Weights of a small mixture-of-experts language model, trained from scratch on English Wikipedia.
Experts: 32 experts in each of 10 layers, 160 tanh GELU neurons an expert, 2 picks a token.
Training: a variant of Adam for the experts, 255M tokens, 4247 steps.
Below are experts of layer 3 (counted from 0) of a mixture-of-experts language model. Rows are named router (the router's row for the expert), down (a neuron's output weights, with its number) and show model dimensions 0-159. Each number is 500 + 40 x the weight over its row's rms, rounded and kept within 0 to 999. Numbers have three digits each.
Before each expert's rows: a language model's description of what the expert responds to. This comes from a sample of Wikipedia text that the model never trained on.

# expert 3
Description: Word-initial letter fragments
router:503470569501472499458480476509524533505547513464452482476480513520437506551507460560532506518491483490511429535557514507514490511529412474609452475550545549556506458549476495419533547499537491571545586530535454558427546553488482501533579549518510447442435543426520547485552524480511489521474495491444503493545528568544538487437516508500477556480524465488553554480462526516463495509531472473447448487586528518539524462459532493474481480492478478457465423559531531563414506498485411
down0:522490492543449515514507410475530555459495565577449480471499454549532485505465501437559549550545542556493500492534518512480486510520445431509453502471559459542538423499510435432482515467479526570567541400527529492465529533536448507488544453531511449460511524512577449532515472534508459564497501515509464510599536473493539503560494519434530544561550522424436480499486569488455535533474541463501486551498483582537547528433487560498483509524609476520498492489512495544484481466464508
down1:511491472453521548455525512521458484480508497527463429501524500474511498420460487430408489538403450500463486479540530499476510518526512554470544577525540538452544550528466493505517530514462565438485456460478525395546429487482475499440477553561520572496440496584469483486494486466486449541457448461507531562426521503546566459556531540473493501496470524535527524487464457520538549460505472444462487512487471437535541488522546520524489355484500471506468540503478517541502460433515572
down2:537501498512567491532501515546516413512464424490484531551432518469478459490474536470462519455479509480457498515490472456520434487440539434509484533540501495572532569615523451505485503568483551509524501629496513517443519466531467530499567485462515545483539503542532481497436526510544506499533488547489479506493425516465495517497521530473544575466504558595487469462570481522439509509530521433479509498517516435547461462448466571486543599509506568471484527510503470536535592500430465
down3:516527575496501520514545559513586509482464574510454491395561492414593456515493553549518488521565463548493491423514498486452488432541530488585497446515487472499547448494432479454463446477482529571517536487459485455581476525509549492502434489482445526440501518521529463531458483528454488488495481566465443466455533535482457503541491459522483507455561440437501567457475518502522549481435498532485513438510505571542574465464470487527495559515512555430530491547487503477509546500545508
down4:508555493436523485442507469490460464489559437475474412429495521443523540550546404511496499544499504532459473522550431484509534456445528563455557519610453450463494463482487497512479491491481581557529539500441502581506489494544486525564419497516547562547503517557501460522538507496492505492476491441543491505463557632503477539575502462511419514458487510459531519518495524481552497465494491442484546550496540422458501471510488511496468527427552435475501444490514527512490484512556508
down5:467558525530471606478511459515572497536516487467474490554555492492526514517509454470525474540522552480515495554494470585437472505464428479500492531479550577501460529484533492492520437460567497493561474449480500507455515507456466530574533492520501521532523530485528503388491585508555469493548566496571485464492523469528537499496466483482496447522471482494474505537468468486493464481448455463469483564507585424374509546464555519506456461484437544547555518506516500552615475573494493
down6:458536507516529507454549581528536534489529509525475560587539471535517494533533459420565535483497486527517561519443465489504433468489497421551536500472502497483448458495461490518470473505567471540512460523489473481484486556510487537527500594496517465470461554493456538542514435486523565537527530468556534427520472453505452498457565517458458549509408535504466471560422492485467588475444542503520539496565488492497563520509502452575520460492440438510573477476502479571535396515498453
down7:437503488545456525538472519436472516558490540511485526482438437441514469548546460465474517514541499535512488468507463473537482420453506523497541600456504411501405512553521605561472432436515533524533511472517436547475601420529539515501506472526547548565516523493499514446423494485463464490497424487467456515524485476505470492538537476451484486559479536492448520508499502450581538525504529424488502553441505497490467553538487566527466527464508488472468495532447453531570515494482564
down8:490458527464542511492477525483478489501455565558522516515549476525458490513511520449407543498510520534512463468470530466541497551556558461457496535484555495489486562517512546508544493482414520466449412522453530455497480489458582457498480557530502481407507511494537445484525506483518510577513487462538476528498549484553591477578476485515438463499546483558501520498522507513471450599515529567551485547442493458506573475509441566520463452550528523468508424516440491568454503375490488
down9:473512488510612430555574514485534547485524557525493509524553502519480490506503536476488444492499486488462500546479545373533502454507485435462463432539599445493526477481527526466500516543521479529509452574516562475485570488491460456510497554492475549435505568454504493486531519517534486577502480533474477498504481473456547487466537546414426471579487508540487479492520481505494513602512475499537476546488495428419502527467558485435493523488570556472501540539509510507538492416407496
down10:535516481547476430529482440549554487470463434517525449494473455520445523577530522426508501522554488503485549513518464498518458537464484398438476516489539494494495488508467410516470509465513492485563510517547423424493467508545447498475514477474455550490510644492522414424471491470590486509506494506499502471520443533510466521499490516487408568515493487485495538496492596502513546583548524460505458553535497456511552532433473499510532484441553534506525447450463496546525552537448500
down11:579514415512470525513536428470540564469482534437385451441479559452461457454505556513523473500524465522459493525475567484439545516502473471573432527555576483442499558483512498515491560461556511531476490471461483442569485410528517495458524432521482552536535515488522504535455472501470394511466466507496465484460532499450497518481513433503432545477493474460469473467492447454494526522488434474502547475436555473501505447477549498442474525479447504419525476495567498482485532540473543
down12:445498468483537485482494532444570458499477514478481591464390515491439520536468468535548512527518524480533577499449479495468468509447540528505519431471516479524481525532514469503494544539534533530522471560507522491551550427532443527497558508513568519479566507560472504546457504509528504584504487466439469562458424537496478509514538503466575504419524508554513512508485569530440511486408500516462467511441521486523426553487482537546530579537474490510546481519586532563539586540440460
down13:433512500580480462445428532504534546524530497527541538514427392510500522503511402495460535491515548511496510571515451486547495530510533507521503460499514546520479455455531480492486520518591542459564434491510526525497539475433431491501534547544490474530423530519498483499530540510509465547519513438452436476534472475545561503552511512525442551556494532487461434555473413473492546508479468443463408492470419513482466564556537438496441495560414481474459536452517513493525474494454488
down14:492540491443523530499560515512471494541444510529544478374489412577465417452476488444466419489470552493486456514524558546513557477479552431428489530515484543462477525514563514493525505500552571567512547444506487467563481524478428515483541474507490517562502456479559502539536502522509494535535529509519549573545491482518488469584493513484492490476565502472507509566448438480479466535505500556454446486549545544510452478452543540436526482552531479499433514428506520497572465451563493
down15:543527481458495466495518530475499504481457483465489485561469527509507527476505528394537566469552468461428477526482566478515471378485537535437493524550549471450445498562558569480502522518532550532614511479453577523474545515508384528489516480560434523464493546531478471547417463536548465501478415557504490498443474521541531491500508494505534499550473552533451523469517470486495504469505407536471518459528549474539440516546568530503504542532525546504481529523549529463521520463453526
down16:546513533464503497523518495492527500490496492582450476504496538476525477560520449482532508461546421519483513530475550501478475512523493458569459557487488524480523464553477448515520451504551515572592596521493479431532495549445574455551485499505558500461486572515535484451430480452530524570526491577523492472504516467540463461431478592528363539489447536470532482553489510519458577475463571463485485526496506436546550490479533511495485411447536494512451472450472517494532452455518528
down17:441470400451538553396467463541548508478510444502504466528511471524542529460412492497533565568520505535467539529525473541441465502503417494535503515507526510484527484546433498463448521530450451444480497521468553494535489521475428541557484525513459469490465515522431570501508455556457477488480470465497445498534550502523603515499483501488495482566486550458430514547464432531522516470525442439430568518485526476495479583533558410440531453476433446506539507518474527519530480498503504
down18:453531489568507441458459497524549481538491502494529474565450461543481552490519373501486499455577474510490533612485487519476462530434534522486454511493503509525516446512522501498470543493567560500534453522513565535551468485458450440519490516509505482521478540554452469554462582501559460512499602490460504456504538484531554483513465496511410481503487518504442437520520443432530532486435481461490429533512411534484467455488479559483468531530454456473456410463504516527438437509531470
down19:492512531511462472535532516483515477491564417533538462498538493526485525521438466448527523515511493499439522508561492533532531543447436476492488548554460497641475487502446520520470556534447524446472541569551479495486500562493452535528515497519527502526497574514525542399530540515447504531465470550501457528470522504547476467436555485409563563527527457462414507459503539511491493436531479477471504481574480574530522548491509516533471537510498472551566503452492444493582493513618483
down20:555536507496512523520541465480485524538440620520423537462486419471489527553478588437549501503486544526440482508524472421495522539478516500471465491485526541504469516546517477514490540534538511481430520507564428471504495439531509576496459529453492488504505591476523491443471493528551488519505539537539495508444479452444481490534517475499492559595538507467435480501534499475462510594510516463527517452490446529479544504476490593506464510518614538539460529501430548515515516387556500
down21:509524517542518495494499541518493517486479492545402487526443517537500503507487513420471559406437492466474473462454509462529394465520470489458475449558443466549498462521438532582422484452461498511537492529477455483519546542500537499501511461581508534564458530559570468424446508476517480535480432522477466455486451551490481471457465525526425472523462594469502514460519458547483482548526462461468538528443509470586544442504552493442477450481478485482534562530505507482504448443424512
down22:491517471508582552505542502561474462551424455522505560547431441440494452503464497442475528492451509447452427483468509447530437518455503434484537536515490457494566486587504457511485496563467573582507505587460534517433455505476402553482544473504479490485485487574456505547419574500543462499471517529478505494487449481443514498522529544495544550519482583570458510511541452515450531484502484457504506507501478459532487495480494551522561589518500518441484527546527549523492526468442491
down23:519545500525529491494533523412555500430576456571520432456440515530458487536443436586465458485468482402429469489493485416547531490518487510508517463569513458450597451504502494511552506559496527491523507527478475485487474479501469444456419500444584581521500537507530541484542460532486537516486464482521480531407492437461481542533539543472461537527566525562537486448445437512474504530499413502498520539510507485491558486518501504478464533496525491438560527495488502490545461540520433
down24:458470462591515544491440508571511494525475467526518538576426478487544520524483504467520526418502555480427512553446523458499419484416531476498488488486504496541467505478470483465506539532509506546549484575463509523437541518446492495516546487560475514535508522515490444462458550524483447515479484435453502505525433517511529539501485548523495506561454537533494489519565378461492569480509485453504478500458488492476387476587527543497483556574431537457460567496500503574514474485420453
down25:455626520488472477501520488538536492463492575511506438480495500505479579571488446504570501572454464496512509542475372545477524474465484543474529418444535488508464496418541548503504535518530492442458478516500497463533509449515466507501484510543547537488484476510537477550548462576580516450518414468515550527478543486584496505509549447435495445523468538515499519542522514532512491482455539470427463514447491549442496550462474466486535504456490433531554542517532562485583523486446503
down26:479439466554532511504510510533508509506464461505494554554465499487540486513463515473503496480500564447487540506465508478517402486440507464509527515512493510564546533530500463482491546579499493582545484551496517531430535505465507544533563533537476509504485510538485463531483539516462467522474463451446456473527398504453550507524534568552508554515487577546499504517523406504451545511502493439473479477477458441508423487591511515489486574566416515433451593522513513557534486482363469
down27:472492534454459506514486473456519494561556514529567433498496500555510440523480454545474449446447532573436466526498551558474582434496445462489529492526514535477396483557465544530472460465542467433558462465537493522604509542473546442567470483549486552487557457461558505505518482489555512484525526530480455484500527473535516564595504501458493430555494505465448524503428561438510461514436481490493449538529581466455491528466443512481499515468494486500523455461549465485546531522507459
down28:476458468499495463520499511486486484481612500515577457499442438507477448490465449459537533470515437535549518533513524485543505543493537431591504651522467489539473488541439501461504497527475468584540545537546442469505513535512517506508547551475526533546484577438501498449490462465416463511421475522447438523496478464494492497445512564482455555451527460501484517493455504457489560485540559436496501502490479444516501482559497530519519474454536494449539447464431424553520508557498533
down29:495574519446445490499517543445561465544442517491518529481481484410482513575500471536543505445559527564522515476536511523429517536445538531491550514533472528446478545519511440534476510444617586492542457472485478485499484442507484515538546465461454501500516516554483480508404570401514464533522540449470476456503409526486515523529505430437537504557507437527474505573519499445491479462487470460497484504494517451494485555466439518547518564520477516479444459481491553483562528446455452
down30:496487411451477491518433465399507524508424495535496521565553524485472467487550487444465465495505591484501374465521519473534471544511518531446578544555514539437559555528523524551495543549482537525494517503437546534423495518445439587476459493529436494484489513475496496527481528502500517527457446519461501493535499521520535494490547554538502497567546540513455522462540557462493519448499501499503425491537521423533508522511452536467525501497451472436504528572497581516542511411443470
down31:473495530493499485513468540495538466535479504454452526512451558499511545507486504498542531417517483499540540584473488477482448406459509526516542439541502492586489564560520518457482531492510499489540476587527526555510619460523526485563529492487546511459612486490605510526487474556492578525524465510486427516474435568496486545516520517514552499409546543530514468451536505516430498523485484468485523529450491463519434502472500503476459558553469524528442517521525464509571570501411497
down32:515517532524494557449525527506471436487437509594481459520536477540534535501486472503519523434518440502518575470507502552511462478469439507492538461466497447507507476430443541508488572391514465507545459479530480475458506507443509505499515518564532483501480486421514457485535478432502474573533468508472446579529479510594524469466540440529410495504454505475497493532417432491606586505498444447505473505420460582471544535482500474543469476515495445472432512502495525511475459458492542
down33:491493499522585536523525513562499465497424460488459574578436471476530502524476557428510516480487547453449499490468499424527419478458511450474528484510481501533556539593497439495478509571471522572523484595486510506437509515494454571494542498519477519485529507585506490535416545490507494527493463479457485485501374505429535498529555544503553541499488582570485485481533468539433539483489483454476530504509489481525469533512518518513536576557467521472489531564495507521546516447408486
down34:533516388463522415486500530489536457453546464482564507531538500516439487484489481427520491516552473453494478509541548495498464564515530475507477616538528514551490461589498440540533542587551504487475514546543515471518457513482455466507512531506529450543464545544496467455456495468496514473470502507471481476496582439438601413469502490457497565499536511550439489429473472461507514437495532455488486506520497524559547425488426520503518514542544507433558421432481479531518489523538495
down35:457480467514438513515495487519467554499527539544472554495508491551479499494564478503412499482490573513409487565487451460569540553489578499490484496428546478441496538504597378530532520474439451481483474527490561507532568512471467492460468500524505474521499556430520509534532493556416481554499489505503563499585509534478493534500483484491443485568523511482444507500512484495527515599440525540544502503559494444497489474432396454475526543521552524489513440503541507536517531454485430
down36:532480478511562500457542559532556503494535504463523468626538539512534490510492511489549459486437483452475484492492556422503450461522495429507462460557439444558543445508515541480519534536472522510569546562444545531477593479527469525542527546536520508477483508465554480512503462578478457567467494519509505459537460545532527479487501526422452488538494587518536501555495430530501487577587482484490533550478504527543541478545525509414437484569502522468482548515486511480509498461389500
down37:555467492470477495428551537563540450526481448408472518497500522524508490523501465442568563453542468551526492503537521485418425511468455460516463581558533549576486516560499466474458505510503512547538505539521491433543492496531468543531523504403452500481493565540549433545481481472519490560466483603460411506507518561500508508534514491479537519522570506548415522468459516439391512533482532482479497510449461489533530480439454560494516514515517559494485446471513499531542563504506490
down38:501429435496493503511524442487481440449444446461459558537405556384483530553562505566533512487441542495486521502432442503445486486479461521461463447504500469503498519493438450464472485571454537519460512507488481533488472503504454616499452448499534483512565478579475466453495492529487464560497495463474463437466505548500502512468456483581439519450492478450459494555523471553520483440512428486533529499399495512546525459541496477445480517481516565509492545540543527479457492554448504
down39:522492502494594490516554528462526563512511512412473533507452553490402463522484518474429457507482519474550456490427526488518489520522421512483494537489506578550474444469474526569499455556481482467424509471512550510544509506497432543474478520518554515573552494471519561478485438505581515502511505533514493481430470528441448484482553513559499522548470510481440508458487530543452574500442466574510495487480540449533564485481522406501486472463440454473580486523547469508504457611530480
down40:426508497486580450503464553505476451615494485477521507514482555552514479476525506549483495433436504501522491487491489531471515412570473458481521548535492543526526533462435543534525532540471501364514434581497543494476459466528524514468488502523535547544462457418476527550548456481470482473458461493472505519542546560507494461496461553449496452461502528503454558470526436463494590491519522567494457495444531518493467520538491465460544423455455482407561534486518490536472510554470539
down41:486560375478466507441470549552521486474519562461489517486546461532484509395510478467493445483413580430541469433451519487483393498533528490490459449505502512523421542543541452489452542404480539490492491537514505534567509490445477572519491441593425489535485426528520523455510504511483528512498494430483522556558530475539527474495498468470528480468549489504505569500476498507562436583526488477510516521445513498543480485548484520506478505499547508508467483426458522467568485511506523
down42:494515459481544527549559536498481493560441578451431485468507507486501556483515547459555532483548500498528530491473420410490473448545556457552469584487505484527448540563583463522558533445556472542558526478452517467505511459509558524543479515482574478542564516483496459550470381535452458484439420483506441570498451501492473517520516481505504522515513528501421448522487459475509534567494529528538548460479556508446488493497511541508492516429574446445485444488505517545459518522475498
down43:547470439488544539487507489481498512549477462474507586526480541470517456508508556428449533509479520499455461474482559510525417510455487499494489433552553436496578438582541479543394500496456507610461467494459513487533467532500398592495524480479390474489471535548480550527433515509466478523513504552469497488464492523501507536522533558482560539498530535516506545447497477464483536500456467471508524498512442484565558463460506502485531596514429524492521495576537528505505532535433473
down44:472483480545472457558448529473501543485429525456549542525499460518495537519544431472488456444515490488612477504475521483584467515447508525457555547499506596576436477462506482470504573545551497496469493533537511547502513543425473528509456500540495423507517518518461510488517535460558550547489497477409469438470435545498562425530544526576506543431526514479442449501488520513452533487402474451454458517511445502513465515492506491464465458529441483494446473457469526455539432460501471
down45:521481517511498444477498550476533558476433520501445559552498469557530542560458448528561554500474563550497602508477554520573460406499524423514513456506479451546491514529452515480521404460507514553478482530553481553582556469490583522501500496477520493462526501542569492540487471536480512472535495523464490546502479481491490564546560532551486505516496625556512502464532516514517541506451506470467444559488461487530453510473525531495452560547449519441508527569559453526509560481451479
down46:536495463474443453527495490453489548563516531495458485472476528542435475531565484448490530523535501509551480524581456452495452499503538502522452583521541504498432509485565428540500528487528484516556516499501497541481518430498484469574524502469521544496460571437558457485492394436432423453523452517495414463578488470526530508493509441474506615558511485478411465518457502437535504509571547452484504498475519486474511510458499542509497507447525489478480472404530519415509545533504521
down47:548536562582534476535502447479491536507510520512461543549445534494484498471464452453459476436427494509464523464477528456527435547578463512461436537450503502519468492412435491504483467418457477476479484507497504506480561489503532523442566542519456487485490550500509466422457577493438504593598517517457468484516492528512458499439536489513496454569474517496482521543538478534523599415482521462538432478502478523479504564466460499470490475534513560518514566565491496501450552442452561
down48:495522502458528496552490452471466479531522490549512456474444531493480451525584438498511564501510495528499436523494417509528542437537530537503512580512494418459544514448550507494512532481519565524495538504442516574425529490525554552506441483483483517493492505460561503545435495531461436527464465498477438525561577540552439452548520456472473502479494591496454439548522418403580559521468538506508489539506498502470503508474462507465581567512544484424511469521499519465518493463462571
down49:497546551514487593497531503505476480560472504570476500518551499485497533510544461478484560446529440502358498497476528522460441505430489472552499500413428456545517524469507526487510544461492480566520555483487446484436496595426552496515514483550492451566554540493454415449482544481443493587542467518492496533501490481526529522520509445459468440567508526496535507561453469459514546499483497454442475502450472524458456549506521594494454502538500541530517490494494484538529449416519497
down50:404557564524506518506539547510504591584447526488445500439548498489578560501474437512476521511547476502605415498511432497531481514487500491519498503511483501502516483457532411491461486523513457467559495588487523596520547497445495485557518537549460453459505489497515524515550460469484499500507492539483434483564483518512522564539474463492540523539546494462479547559451525538535572464446496500472476467519506514483468633442486479496484544554508483493404518485474520423468512458481510
down51:473511530590511502498480437495510522546535514530559484536462537496489535487541412487428527462535515513493498596504557505536471468440572461530438461526528483527530492450531453462498528491501525476546449536524544556505593486451469466531506532570509476503535574460457483531544553521485516593511577448487450517528510531570509552493512501472409520536510501511453442459517460491493547536527518470535431539521383516467457506494440483477449513531512492401499486458505499551440469502453434
down52:501525489508538541523536475555496462574442478539556491585420487439489433542492465443470519474471492419449409461446533443505466532479506416486519552490468447459540445591504460511476496582470568578535522547424530505452466508463428537472517453538476511507497504583468519542385570479516460493475545524466521473505478480482505494532504525511523507510503569554450501493523444493478571480512524471482461492539511493538497514499476551525585571495523515444530505517495548486502508462455496
down53:399493521472586506495505524529484531504473493574526458421545444481504485527554490461435501572487476549489497600547506451577487456469570474514549471498513478515538533508513509513505443504487564548460471548486493554507527513521498466528468538521492576456518560477472399481533465552525544537541468484504492545469443483490526518577539508430475464519524480510472521535465495549541418602569515490487500544461456524444510535485501539485482477596519490490424531563500494515499506391507478
down54:514508471466559443462464547466546459450499539451402534534513548487533556466486537413519549414496546497558498576502496460521476484537475532548510470526426551562517530551437468471522536452556503488553468568502488482540595534487529477521501516515499477482528494495568483508460452471436526530515438529471431434440421491464581467433481539487501483470511505495477448422492493503444523460484478453561535512465482438497551484495545562508450494483467514488547503467539501473541487459410464
down55:464476508481487521477478546467511460546454477482470491546446629489520482491492466417524566450484535488573527482531502495477450423478503517505517544565518504555516602547484562470486494491490509479509522543451494532469584507562511499544478450542551500524648509501608504522523452520524565519490450468466423517497391552502514558501480461486563500485535456502465508428546491492454462506537486487461514509471484494537467490479458497498493488485492581491485516568470501548562544534445491
down56:484533546538497504555448555486485529526434547537477511430445451511481545389490536465477554475530494476519508477505496486595517494506588534488478509458430470516475533565500507505477493436476512506512557438546501472485505444521515575488493471468483491600495576497503475383384482530489480474450473498451492468441469462467522526501488523547487505547543522474418426497472456469551523586457496476489470469466471462506493500459545512478440524454560527467513516473463465460480434434534539
down57:467436467489512537524495398488516524464437485483462503621527394474473471531518559495552487501516548464542469547485556496508429486455500471514558527474540517500531485573518492533508439547445559545481516567540508510512474508459508521470505506508439471457471526551419528536424494547592446416513459522458493453454490507467496437520551547488549493587524551529495470479509532552491493494520535529492440487547497496529478574539488499501522571484481539524523575569493531519552534518435460
down58:541471543504514485455521454526539490493454498533503450489479533467512540513544533558527456526527484501473557456506553484496518465518447523521481453515554469504577500540484469463528525498460559573581519567536529500538565472494574507484595469484590560450499558467456428470478512549462467529452459515497449482508474472444440508491527512473458523524501566480536550421549509548514574576502542397521473547511518504484527540484513471499500522513533603476564594488486497503427560514432508
down59:501518530467487428481444512484490448416564580480554498552486493489439462520523433517525499472458524470464520484522521394477509588549458482515527558500431500532505487534441519473537487613488484513495485557517438538570481477512545518470513577416512535548507527477540501481522482472441504516479467513489494476440473482430569509515486530502514492492521552509557542436528566495455547455534520512501487551447562488513504404537502508498486544438465498439609456462472479573507519541469479
down60:493498527503492537467508508518496527509495527541559554495504509510426547550560476497404582461543481518416501504481539448512450548513527448515477458464494467498528579516544388482562476497430523536542491587515534501458528546451492488527548480536532450523526568504497454474520469474456489639526498474509504495543506484541544554515539496417433520573503490573522505474527495548524477551525545494536555602500492513548527515446475458521442527507489530483530414478513501501450504454509445
down61:498519513523533487495460476488517540523532578412479586534470422442506495472532452462448519509475489585579470474477546470535499558532567518506501509431471499472390393440432521515496481492469446545472448450511536532527533492451414529490450510575438466525497551563447505466482498500589507521458554512481530450549521478469531462520511464527486532533485453458484521472525596473496538510491537540543515517481457486517538536544491503555453456491526520446561463508490516520417469521504520
down62:484522473538571501491500534502556481561475526542521469528561484480477493446532552540423513492462489508505490452536543522566532506590487434528489456546560509530625521451491439512483443484410562435523528512546507501427519430504517468442446515534471544453474475395520502525518488550498488512466469505478510591542492525492540467470480532464514521505525553496523562494507467511465527612565536524462488524483456539563557509494493489493487473569560507490482550556491541516459527529435439
down63:456469435511573460463505500466467517497501541512519478513466538497441543541593513444535480501575512511520539560411497479567456482485512517502499510506549496504493534550532534490463481440539509562514515639486440502567550500480589475564492499518543547530501571472500448527487433477522471569499499496518481534442498500512421505467525551532441478404520469475481499499494552549563525507439508502486440484405513513478458511531483510544517450420446470430493463511490502492471485594536504
down64:535493523495553541421495532563495437558443493524519482504478594460527461532484522495527554492488553486559491473582480529463488505488525446518471476530431482513534543543506479513485541495513485504568515529479445517451512527535515547518577481464517511506505468489516510517510477446466443481488488482520441444548328502493515539483486481445560532511572559473558548481515398443443543502493523445515498468512542472564518460520509495483553543559493561481516576489483479559498514513393442
down65:523499492502500512525509445522487472509465469507553497543430484430477418539482479462460507537512526457484436445524521503506461545436498489445539618517457497506500550566513495557454532526492524568497528541476465556426481526455442566484570460533445512497412537477458525479455578424461424491507485548530481466545443513459523508508468489475519521549523582538458550501515450441505543480486487402479526550492544420557501503574432544502541569511487501481476508462458523485526496492449486
down66:536522540440522522454479570520502547504489557468435524496423385482490474492544510538577478518506475530584491507475550505511530440540531504560537525514442523487411508454412512422530451481449528511553519486548546514518531498459482514500478574549490441472522486465423565550468489517467534535477452545536466537481449473524457510466553491504416525566477452500509485548434488478506506487509546484593507510510474508529481555586515473515432488483502435510481523431496571569501470511535527
down67:514473503514520510460525467547484477522495441515541501429449517518486450476485466467483496508449523513565427469517476560486456519441522474490477625503477509531447577510499442526499539520449498448500521585490488445430450508493470578564494463496519555532426499462553481462505468479518436465441473486496463504584472502529527489476444510436519582531524489508458511537501511450552504515581567471428520485476497472530519480512388556478587531447536564487507492454474524444544572541519500
down68:412525536538481526481503434440472509512487522537520487460511520468525519524483473453483497517497519499461510524507494522545461461393585527474527545526441509514497585495530576537450458480531452548444483558541422538461542426559458582494535482533454590511523537506492474520517471512515511562494467441498498513508490550448478500539586496448525448564541505510499537551559497473504495550543507476477483483458438532397483495549477563578474534528450472442475520558468462505569524437465541
down69:481536519521559498575511560524562568458466491466592536495537497385505542523524544505509447447561496507547466534510530476520526467482517421539488516491524534508474553532440535511471458510500558457483555573542485537473541422535485486541469477559434491464574563490487565408440512499560503485501517563486507468482502517492457474451563500536466549508499415519448462524569521533553487507489438454499491471519514466493484554495449435504441549543491552534438492535505501527545545430522474
down70:463493516444527541518488484526551456446424459542459395502436583464502468468424439462507508423489428464511524511455543495494486470520483450458456456528487509485445505419416534490472480496475477433484478512486561462448416534438495452502476498547562485506550467489550431486479567492475531517501449490560527535472497492531490522456457483496501477507439507493459458511507498479512503484515504509534451511541479412454436509489485592518593411449526438530544490449532569518530513486545482
down71:499508593550536443515548575546515548609498509537548473412515527498476498508475448536444481500554449526543547473415521559470496492508535541503501459449451486515488489444476538481447512523492490511468544482476574491535513504430488426519519465528501463552534514563461499477520497526484533536519535500425530437495532490583508509486514537532460471494513449552449446431580442496558580457452517493512454475596440521528418472450476489535501556534490542455564493456508474493484457488487497
down72:475573442462467549495521492596504522379514486507526450484584532480461552413533478506521433520553463512502521572500544476458493507480554525523481534520458537503512486545559488528494510515512490537499539472543584499558511541470471465561526564459507446482485525611481458511445487574542575480485445557500498485524587502441556486486477541442494466532527518480445494492506534505446481453443488532495527518530465459517530469406480471509499475555505480546491437465470484544549461441541543
down73:483482565456491493457452580452459439515549575514494501521462449436464463550478551450576535429506499523514496486488526480470579538532496504528490526506526499469475518527428516455531557519552524525534501567528442435526513445482541466506589556448492537467508480496586481436507467414496482557447470528506434556499468504464488442436503549537564478501553468467525492533550577449479524478524502479528495464417543475521490461552534560514529510520529533490488494439480502537547596450477534
down74:463535511487501483435469490443521467528506520518444412608394524551468532507576444501460486390519475503482487563428492500488525473493514539468473472491517526450548474551526510551482510481477577487556458547473435535513560486470597532479434500488510579556497514548491516535521433443440475543552520446505468487512476480532483475548501460505432470508537479478510420443496520508542542494499504462478451549535497574529567545515496531488499499473460453459526462488480518459442434566479497
down75:459530462483534543476478439494530545509442587534417442471443469539482571494530497464488457480531467532507470538470504513473482549455547459442455429474511467467523464509582530544485551479508500506509469581473471523493501508480567530516484502577488562559508488458487432475526450431535452584537490442518515547512484490507502531509516458450456481530531494438507449506491520515573549520521523470452536476429490550474467585467454600482510517518490426481485484556530547435391505453536496
down76:485495519521620489560559522502512534488533523546458522450511542537496470487531537497392504455441514490439513486531524404563518425520470392473471444491572427478537504471550471510471478455422491511529467550473505522466584511541492486534483508527463545444508553434482501508478521540488461578533456526480509550496491486495519493476468517396441520488475511534472546477497445509566517591481468504547489538485517473472473540462545466470522554490596540468495542552522485495488476483439463
down77:507542428474527459470484435480530458496562454497498498541468449530463434567510468461513549506510517531472530577503450502515475565442483436509476595519567557495496509559517402526536493560529495532466515570485461463510476473519440519503511523442519507547429603444505480408508498488528511464481509546545471499495543480443486473487454502466444577525487508480419526508456486472460546541486502456493515507486549465477503508444450527512554456426521515456578408455479504549565530527538476
down78:438466537519505517508467516452530436427478522458461467568497574499497564591503520474549539402552539480531559556483508512510477514445438537516520452525513498530532527576483521531494533519515518497544480593517459514509559490495565436504542483517534548520543489505552473500465521451524547497505434529471481612467514569457493461498487497540564427405544485533521486397564507499447500509413489519496504512447524452502403485496521516510499524516472567496517525482483494511541531495419490
down79:474456546497434565476542463503490480546438527530440444447539496483543479472461495458573540481544534557524508504484476555445473460486483468546452574516537475591470495532546478488517533482513500442572462475541493473455444549484572520536486479461553469493488512472542419550558430520508503489465502463520451477562424493481533544564505470478552531560501498452422448549470527416451484538533532526547470497531464472506529468494425588513508507476568501502495474452491520590511509567455469
down80:474451472524578545492511473501425460508513512519415537499558458494486530514570483495533508493454510538511552508442440448556443481464499505520560514434534512483433555545499523547517506511496526487488477527528502564446516505490618531549404573463546495519511557451493452467526504504500537497536510494537416541447487466488490554476461404468503455525564488468446456450432519507530537563465513499535474483442436556423503491467495587530501522463535482490444475510501517569481456550549462
down81:441459470498468513418471525571539470481457456546525525495563482477513551448495471510556472520529504516519478540485495569473505459487479504504461478560592596537504491460482495441561490472555572445537482518578542427520455536463467503569554521421561470466533493535567461504507518499592493520506505458539435511470486460441573527515530532447533518590521487481515439505450524469481459500474477463495471541476462486476514509458497535477518452558468505514552462472536491555576479594563489
down82:466459500504437519472435515508492425445489509595460437559451501505501491525516523416470549429415454497425516528469506490445469512469436471501453516493602521538469446466523515556548464445454507473475447538514484448440507535512455499441515518480560504505483525477546413419562529452516530552520490474577492569480493475508480499406490466448466409490500481467491527414477507514478477517527486552524540506503507561480556479456497505499517491532570537506471459504481467569463452523468481
down83:500542614538524455497491416492498575498527506521500526398506479530494492499395418546461494508499512542480434522471520511507508549482593514459510493492520434498473520462444532477559476462464471540432497519508499565513519447522441492467431493512462487425477502539507505500526560527533548475493566503523527531509604532494509521528537590477510560516458522496440567512567497484533493495479504582484512485458462548471477504452527485545492603544499529447525520518472500456413517478549559
down84:467484493475551522490434520444499482463517464523491533523527550491580518521545513383425525541540532525476530442549454446488452562509466533512541525563500479492607474569436530520474490516409619536551516567442516523479520525513497470480510532535523530447439517479512501479509535471428522524439430486494424557512461569515525443498579510491581490457526491532512567454495527512452476469557519512496563501511460479515528518506515533564487502550460523469526520541457452521450503479509533
down85:485476527434614519573535523470446472524540423437426507520458513535534493510523566505520474512485489539588521547489501503546529445483502466469494516516451490542477492516569492571551505516522482601493474496442490537552491554497560546543494562491562496516489458504521446492515438547459524452528508480477501459484549555419467487483418495493455461377430567459453501517532483521490474507472494558575520462562541550474498455539528509529527562460552446490456478486493496501459471535479502
down86:445511542542494547600558511519527529602479472516489511459571497448581485487492559580463485540513535557513380470507420562540511450515576511544466486530537528528499493511518430502512481514563460420486515527498492449466494526488496515509424504504493493486507499432453446481538491533534534481439531495474506524523519529515447513495469544498500598511505456430472520566505540487488532575437440489496479435484482413448542544504427510484526472516537523546499532525418486520496558524519486